From a checkpoint of a small mixture-of-experts model trained on Wikipedia.
Experts: 64 experts in each of 9 layers, 64 PolyReLU neurons an expert.
Training: a variant of Muon for the experts, 294M tokens, 4482 steps.
Below are experts of layer 7 (counted from 0) of a mixture-of-experts language model. Rows are named router (the router's row for the expert), down (a neuron's output weights, with its number) and show model dimensions 80-159. Each number is 128 + 24 x the weight over its row's rms, rounded and kept within 0 to 255. Numbers have three digits each.
Before each expert's rows: a language model's description of what the expert responds to; "comes before" lists some tokens at least twice as common just after its tokens as in all text. This comes from a sample of Wikipedia text that the model never trained on. Tokens count by the router's weight.

# expert 48
What it handles: Field labels, numerals. On, In, Born, per and digits at the start of list fields and dates, e.g. Directed by:, times 07:20, per in peripheral.
comes before: ":", "1", "2", "ic", " October", " November"
router:095180125147133143094116099093148103116063113103102113124150122092129140150119119133140154158145153095115097149139148161119120089116154114133132137095142139128124128103127102099156128161137096135102100163099135117154144118122135110116086109
down0:135134128128145145138109104105124116118156113128103108133081147166110130111091112140120167135110166126122152113147161184079134185142146135089110137141147168132142136151098096127133166146119123165154142121141138110088119150139110102114157134
down1:138116148136157106118145150138117151144166188114136113120145146069124133119151125103107137121128089096148095124145119104134104159142155161122071144119135142126155093170106130151121133125125129121113130149091151145168142104131143120116099113
down2:109087143108183162096159181139148114119104150105090135118151113102144125125118151122134093088127103099103120083125173109168129123155087114149171118155107109168142160137127157125149134154150120143153126120132150133132095075131128119129176122
down3:159097111163132124160158201105115150142134140091133149094127160144112109106155114146086093129128150113192082089150147151108119135126138117141133120116110128101111140073138134167192104159117129131127106154149104134136107111148101142154101163
down4:127153138137075112126172112125116109137136170132141132116130145156115125082136116120047107092133143152153184125139110087116138111117118130142123178157143104072106188138107137084146124124111134094137128093142160135124154159142167101120119130
down5:101138123160148127130081095166132162156117132100094153193114155141135149145143141135159174127148098126144129131146130097126148122114132102148092153182116139146128121111130155151129132127092114165103161118163146122135103142117135135110167112
down6:187107118112092101135097167116094178089112144130155138132113164115144112136140128100138099116123120160090099111116139122150110121095161124106168172137109152116132124116118116155125141129142080121134157131139108121098112107162130095094170139
down7:150136143122125099131061091121142153135122163091121118127120131088129145139084099119087112099094149140165113163187124142145101121112116156186124145127136123131155099109122134129140137120156115102155139110142126147117144126111179139105118105
down8:126140160115141159125147099094078082141142115154117117101139141148104137171125167114113116178150146148100147180146122095132115119133132143108109121125055177126116111140071110125142158111157136105166118125171166144153170115149177107137131160
down9:152094110145134108130143107121139115141138157113121124116107137149155151118100104141130116101148129141190097101090131073113091148106127153160163130153107130097119159140106103136101102104157127107119115112129138116124120119108143122104115126
down10:131132107099100097114123107133152194149112119136123136194148148148153152136089123078155134152145122167117125084134119143129162181086144122146104092135141139148098122145181099144144119099137107112143127158114112173119134141116143107148129133
down11:106110108142137128118116127108132130116096117146162148129125156090125110107116106158141133131140126192152109121105132105111124136145115114153149141138108149159078095189139097090174133142112149153103114113088119150129146145081150106120108132
down12:135119130110185112133162108103098134101123126134131113117142083113087163113124143107150130123085169129113091118084103147135141175130138155144116169139115093122164140096114150158137097144153124083125152137097128098111118076133106155128136146
down13:140133110097138111117140130148101154119151116126145136146142103122141111109127135126136144169148123142088119202123111161109168126146142127137109115134139138113131082116110072119173130149108084080086189114110139153127124146111161131156132131
down14:173117137102072116154093083125147135148123124115139150143115122146155121120109112140123146147152137140136108142142154174089176125144185114114117153171118118141150155110127119070153110072135129146145140110154083101104142144122151106109120136
down15:116085113116124145097097127096130109100128113109128099137122139139115112161130127091186153152134104136130089096097147100127091130131081156144111102119175128134119139153133133151131128117075158116085125126140112138109116138142142114165173162
down16:132129129071145110087144131100146092127102120132116159115123139144118166060132108138142171126113168139169124126169139150072124137087168129129135157122149145134119142109139124130144138152122108137127123149130174130087128156107166107122136157
down17:166129129192092130111150134113130142091107087120148131167114147127142145172109116117132104115137133143098130144157130137156113108136100100148114108165131118112144141093175091091094102148140123130124150111099108142125134124163061134115145153
down18:109090163063154145173067143087110144159126130130124112139120107088128133159104140105122126092135153159125095119148103115150141131156097157149151131115146112123080179174166135124097137162151152154161139100148113163115150132103092138156122145
down19:178121121167131150115150116154117143172119124190149141135133098100130146114111158128125098141145133132128145144134145134137109110133115171121115148141132125186140117148091164172110131126152118099130118168145144165132079110117115104075200113
down20:119151136121171144147139114126152107135155146132162104162135130108124089167166150130113135170128083122169172101107117150118124113123158138084148155110101153123093132118120155139118119143140180125136130144106141160154129138085118142123116134
down21:148117142124114091129148126126094117118078159131118154104123155133176101149162123151123131144099153169087140155153177152122147112167118139125135107100108101131126123143100142119079149173142138159176140090140124153156128160123131109131060117
down22:140179130130122144128144138123175147100087113132129094180106141101158119088136118130112120117120082089156114127123102100134101088141135154106133137145143179120126104151119110174104136083123147150157113118160137131142152103186108137138113092
down23:182152159122139119128155116114154097127130147118079122076138161136140123111174118148128102124146171138151144141126126108138149112168105092119056118104097147120164115130117176121104089126150141142146153163137162135128142103133133121172115139
down24:132148132183121174143125119131090127126123126081141148126159124122138131146150105152106098133145121105137102123172135128140169084149115173124146111113127147140126128158146144182137162123086145143121155130080125173154141099123170113132117117

# expert 53
What it handles: In, numbers and dates. The preposition in and digits of dates, minutes and counts in sports tables, like 30 July, 66th minute, 1 March.
comes before: "9", "0", " the", "–", "th", "8"
router:123141102127117147122133117098094157118092114110141174167131154168111117102127157133130128127159114081137113129127101115130115111140094108155128114161145152143100108110134151110121127158117095147175128120119132155094133131141119111171111123
down0:122151144110152203153104151117122144133129148138141119151169134126128137128112152144153142138116151155154095125144165133119089098130128098099151147132159138142158164131146136101081111157154114113134146135131130154139098072139134107159147139
down1:130111173125082117126180107122146129154121116102116125142138125157114148111134108137133166141156099067123135131090114119127118131104122107156085112130160108117134118131158131109087127106135089167146123125111121164124142099093194125132131143
down2:129087129141111085107092125099102144140158153166145177102117143105129116124137109147138166131134109105176158162114094165135115146128154138108095121123118130109110121121128135202152133133137124151120164148117170115181117124140139145098122134
down3:155107163131126150122164137102114161168147091159115116127111169126137129119098144147133128103143156128114145122117134137178182112185112132145126105120138120151157121127177173145104151153142080143101153126120167159149122155129154114128104112
down4:094143127104114143152130127137147151180119150100101106120090116111041144153125144122148131121091106096123086065139102120083068161127139127131090150123169113142071079153119167114164067109119129134170171086107100149136181128120151109153111115
down5:110102160130112164128160122135100086112110111188180155131125129157101102121117148133127140130128140125168181166134115127132140114152146126100128147084144142124158125107134156170129161130142157144116078131156161144129103131126132103128122131
down6:156183116093111107144132120096088169141127134125174158137180092125103121160140136141122124140105114107132157120140082149157146132138145090095058134113127135103186151111121146099115148136147119143149115110120100131138121134168120104098122149
down7:112110145132132135152151158125180105134124126098119099097134117156114103107189147130096140139149123141144130113163145151134075132147127163145084145146116104116117126132134118141158126143127105146118095078168111097154074121154107109143114102
down8:144131101098128147121142131122116153135136148142119120167110113112127136182116142141077133135128076162111152138115174128154115128145088183130121151082181080136131136133145093144103125142110124146141135106133100125147145114131103091120092159
down9:094126137159105108096159140180119117149130110119091129135135156186119123095134151093117120111115104125096171136120136126101110089158134115183126108112177106139108126117177128123125141135136106123088092137073154128131175155141166113090100141
down10:163108164132135142123122195126095111127158138152136085135137095161115097115149107128131122103135152113161130164099195096100133153140089104107098109103121162149154109144103143187088116144144129152116123105155138136148098155144136119160131141
down11:116113144121134137149147132127110091135163150108139144175119134176141154133113117175145140094111118128127127135111133127137145092134152137113134133103084151126098101119151109119133122102143151128124137106094129101159114109067127121138149163
down12:139132125124148117118111129136141115117106089138099129136128117125149119133144142141098092111113114132136132107160132154110120134135134162172159154132171132123126137159137140098142135144123146120171073127119177135127139119106142144148143129
down13:169171146170101111130111116106137124127182095099123143112133150180123141151087140157209111093121151154108099151116149102125125123138146104126127112119111160127152150104150130082103124104115131136135110168086137107134125131113137111170124103
down14:157150134111140156129138076130122118109135133148137135118134168114128046163126120137087128110109139104122125173136142135093111113138125106126081097162129125130113132149134112151144095153158125147109139140127121108147104134132137167136156134
down15:132150140116125082132152126106121149144089127104128123112092118104111129110168120113164115113117120081112079120140104131140091112121136146129128102102114162124113139121124163113131128140099129149143109130110099133103112110137132093145130058
down16:151134133128179092127080115168123092152102141114077107128148137084112136157129117105129119149116119098104124131136137145151113113095127144044117135126111140132136114108133089104116126160128120112124130146162129109174098119165142094116111145
down17:091114144100116164153123172150120138141134125123124135130099145133156101134120094112139080091082144071117120134125104138115105093162113154110098118116102131146090135114069147119132121136119160195118139093094155098139146137113129120121082143
down18:105140129127128115067160142088124155139068121118150148130136137103114136155137103159099153124147111148177074077087148126165097097104160125070130136164143123139130104142125151140167122137111150135093161106129144118145145113127112069094073103
down19:145122134166115182089170148123148119133146095129142168147131133144109139134153146161168164150144157130119169150131134121121110116169143136178172169142146142135125126096138086141133108113145120114120160085148124150125137129087123119116086128
down20:191144105123132118114104147148132123134131120139109124083141127103140127117096153123151141123139150150115164138132160136113140149081093105157076116127119146131146153147129083105168142077113081114179141143174105112130123118113125137183135160
down21:122131122112095160101152114193122151119113106161082142128113114125104103139148136110113130144101118116115108170183121107093119118124113135137141147186159075138125148130084117167123154121105119137150152136133151140153146159128139134118157118
down22:147137143117141122108148120157126115132140100104091151145133105113114156109143153150111116140172077184092132055156125135134080137144099108140118125121131135127107105148120205133156142127151092141158121135145130089143084070102134119155169114
down23:096139086096136147118192111100098113135163106147110118139155117135158140110092134112123156169118110144161127110127145143128134118148134075144126159128096120163126135152135091147144144135129131133140135117111162100158085123137145061109125147
down24:131142163126161138136093146120129152086078138103116119163112149136132107115134100134135141132161138080099187147123179084117109136094098084133110132155111115139127102132136102134130141085119112142130125128112109118136111123128102124151109149

# expert 47
What it handles: Verbs after was or he. Main verbs and participles following was, he or to in biographies, like re-elected, became, moved, returned, being.
comes before: " to", " a", " the", "ed", " in", " his"
router:134100089070164110121104134129148084101130125127135081164149156096105157131088127155135122109148126133160148142104164140167120112122131154150160100098152107152133080173122110145140114081100092196135150102161086102110113095125137088137124140
down0:166124141119143116146098151151165136145136099115136165143108144112144142160091115102123154102144143117144122125145117112071130184109120124083130132170169084135167158112130133144146168174162139136159091129174140141118120137132140105112144097
down1:122088122113117127119122122115158128122105115091123123132103084119129115154150151131128146169073129136109107149144160115122140123118164130139170091131190150147107132148126152123108112133110131115133154118137160102091099114181119147106120189
down2:106157107127121076152159121136068166120148148106136125178134169115084179117124142078146140094110137125119110141093113099114136109160116145124155129107100151131151117138143128138142149173129170107093165093125164100091144095081131139133118133
down3:156121111109113100077091098183125123095112130134142135179108114111138158142140113142139124111137150159098117133118118133144110112132111115047086136145138136143171102133143161087118109092123108110139112135117127111159073117113154150160104177
down4:148113146104107079153151166155114121111138122107094112124141163127057130120154093133148117141133126120133121151155083100133176128144133115170151119139096106134184169128080143107096168136175135143160117106169133109126134165118097131146087091
down5:134107122140109110128189109137077132141144161123122149126143134170122156179105133109125183136152114146119168141116156099181184105090114120135157066115137098137156138154150167168143133100124140156108158128107099148139186124145135113133113134
down6:120104115134129133131133126102162134128130138129133155147140073112157171124131125121133103117100146154140119108122110120136158098126113144132106133125157118133117114116136122118081110176156143095192114073105135137159162138093149121130118155
down7:099127123140138126153169109170108118123164147165125157157126153077134093104139117145167149119113134138102131138066096149108125130195105166117184093122118130120093164101104129112125152171104144119162126103108102148115128146131118132185081164
down8:142106108126119122070137104167147123115096097153122150133160087108146172166150123093147159094088117137099138111145154143133121142124117133113118133135129127140153111109106079118152146144121108156141152157179139138193098175099132168167124149
down9:140125128148113149124107114146143168123146136146178120121149088119102119139101121175143120105141124109135155108141111144159126158174086143157151135153109074136110123142161133214120177101132157127109098111099152148144078128111109119147132123
down10:121110125124136164139116099155115124123120129140152153102141158111138077136113102144078135139131134123131092204106126135153116141087114067142123136134133076117137122130148145124119149127085143101095101171105105100090144126121129111147090156
down11:119112170168102150135125134159141125168102106133162127161133161103123146064104103101096106118143130101093127102164154165097081094114167142151098106106123126150137159116149110130130122147163118115135171099109157132114154149119111148137108106
down12:129145092133128160102148114139127128105131134156146137113122079121145135114126153167100111133102076157122159139147104105142122096069095094131141139121144119167106140138077170105155062116127143110109123128158100118108130151139147126099140130
down13:125135145157101126131097146104142114132154130110127134143126085094137129150077150095131100129100115162109154112121155103158112121097092089136106162087162152111132095123121155093170123116149162138113127136097155151100079113079117159115144163
down14:141120105142130154128124134167116134143121151151082093127115095155146165126151169171117095093162114149129093137137140159153164099118145121155136116146116157111126137134130156109132101172151159135117139058115142130124146137131134147113124138
down15:133101138108083154157123154137151139141128153116120129173119167137147125164116126094088166121067110177161110141162103126129123123114156128149121122160142128135105182099079153133112110137142135134143101109104129083099159086114091137105122128
down16:149150169153130154128165183114148087137145187082110127134161104125144165157133150121109145181116107162135124089148091120157158146120159125118140112121101088100128111111059151126128173099117100127096100109102126148099114124110110095129132131
down17:148128105163164151096142164125148137139139129117158155150131142108111117139142140156140135111138117115113124111143129099083133113165120126143123157137130112110139116150103093158072091144091177100108112134106110120120155126143134140088119099
down18:159131118108162118148122134102114081101114145118119095138145105113144160153112128136129084072105184151085167124102143119152118131117123151159129147159144117097209121104109082140113138091087113134117097141127141169141112142154111147138194129
down19:124089164139109158118164152124117144124162145130130142105146106121131135101092107097157105181109112135150148089136143115125160118109120135133139189101107143092128162136159143129111115123156151157164129128160122113144137110149156127138132145
down20:094153125119154157142122122117106136125148106111156109163154089149124107129091127145135119136145105163148127121119149175068088103125109146135103137122162100153135091123106133118129151124125108135086158151115134074125102135126121145143115154
down21:126087121106105141134128159137108156147123128140112147231137106115137129116127168088073159126110121174120138118073143097139146113162125159158143175129127077134145125131120141131154106132162081141136132144146150137182165131134141115106099171
down22:089102110084129111129136151130110134162133142154149111086133139148122136127113148116121131128122142126145123172102153108102099119133098073181140149131150143164150132108114097155096096128106119139126086164137170125103095153170115096123136150
down23:116141138149134138165137132111137137131109158096113058101147133139095140143124134098089104116122123114159128109131158128142161127126138112147152103138127074134102108152134160147127136098128106138130125170147135150140149161138102097117107132
down24:146091114155104108115120152122090124104105138109140118142143111126095122089126136129123164140126125124136133148183098120116108124123165130174043129138130155127142075144134157115113128136122108122129126123141126111123114097118100081115121092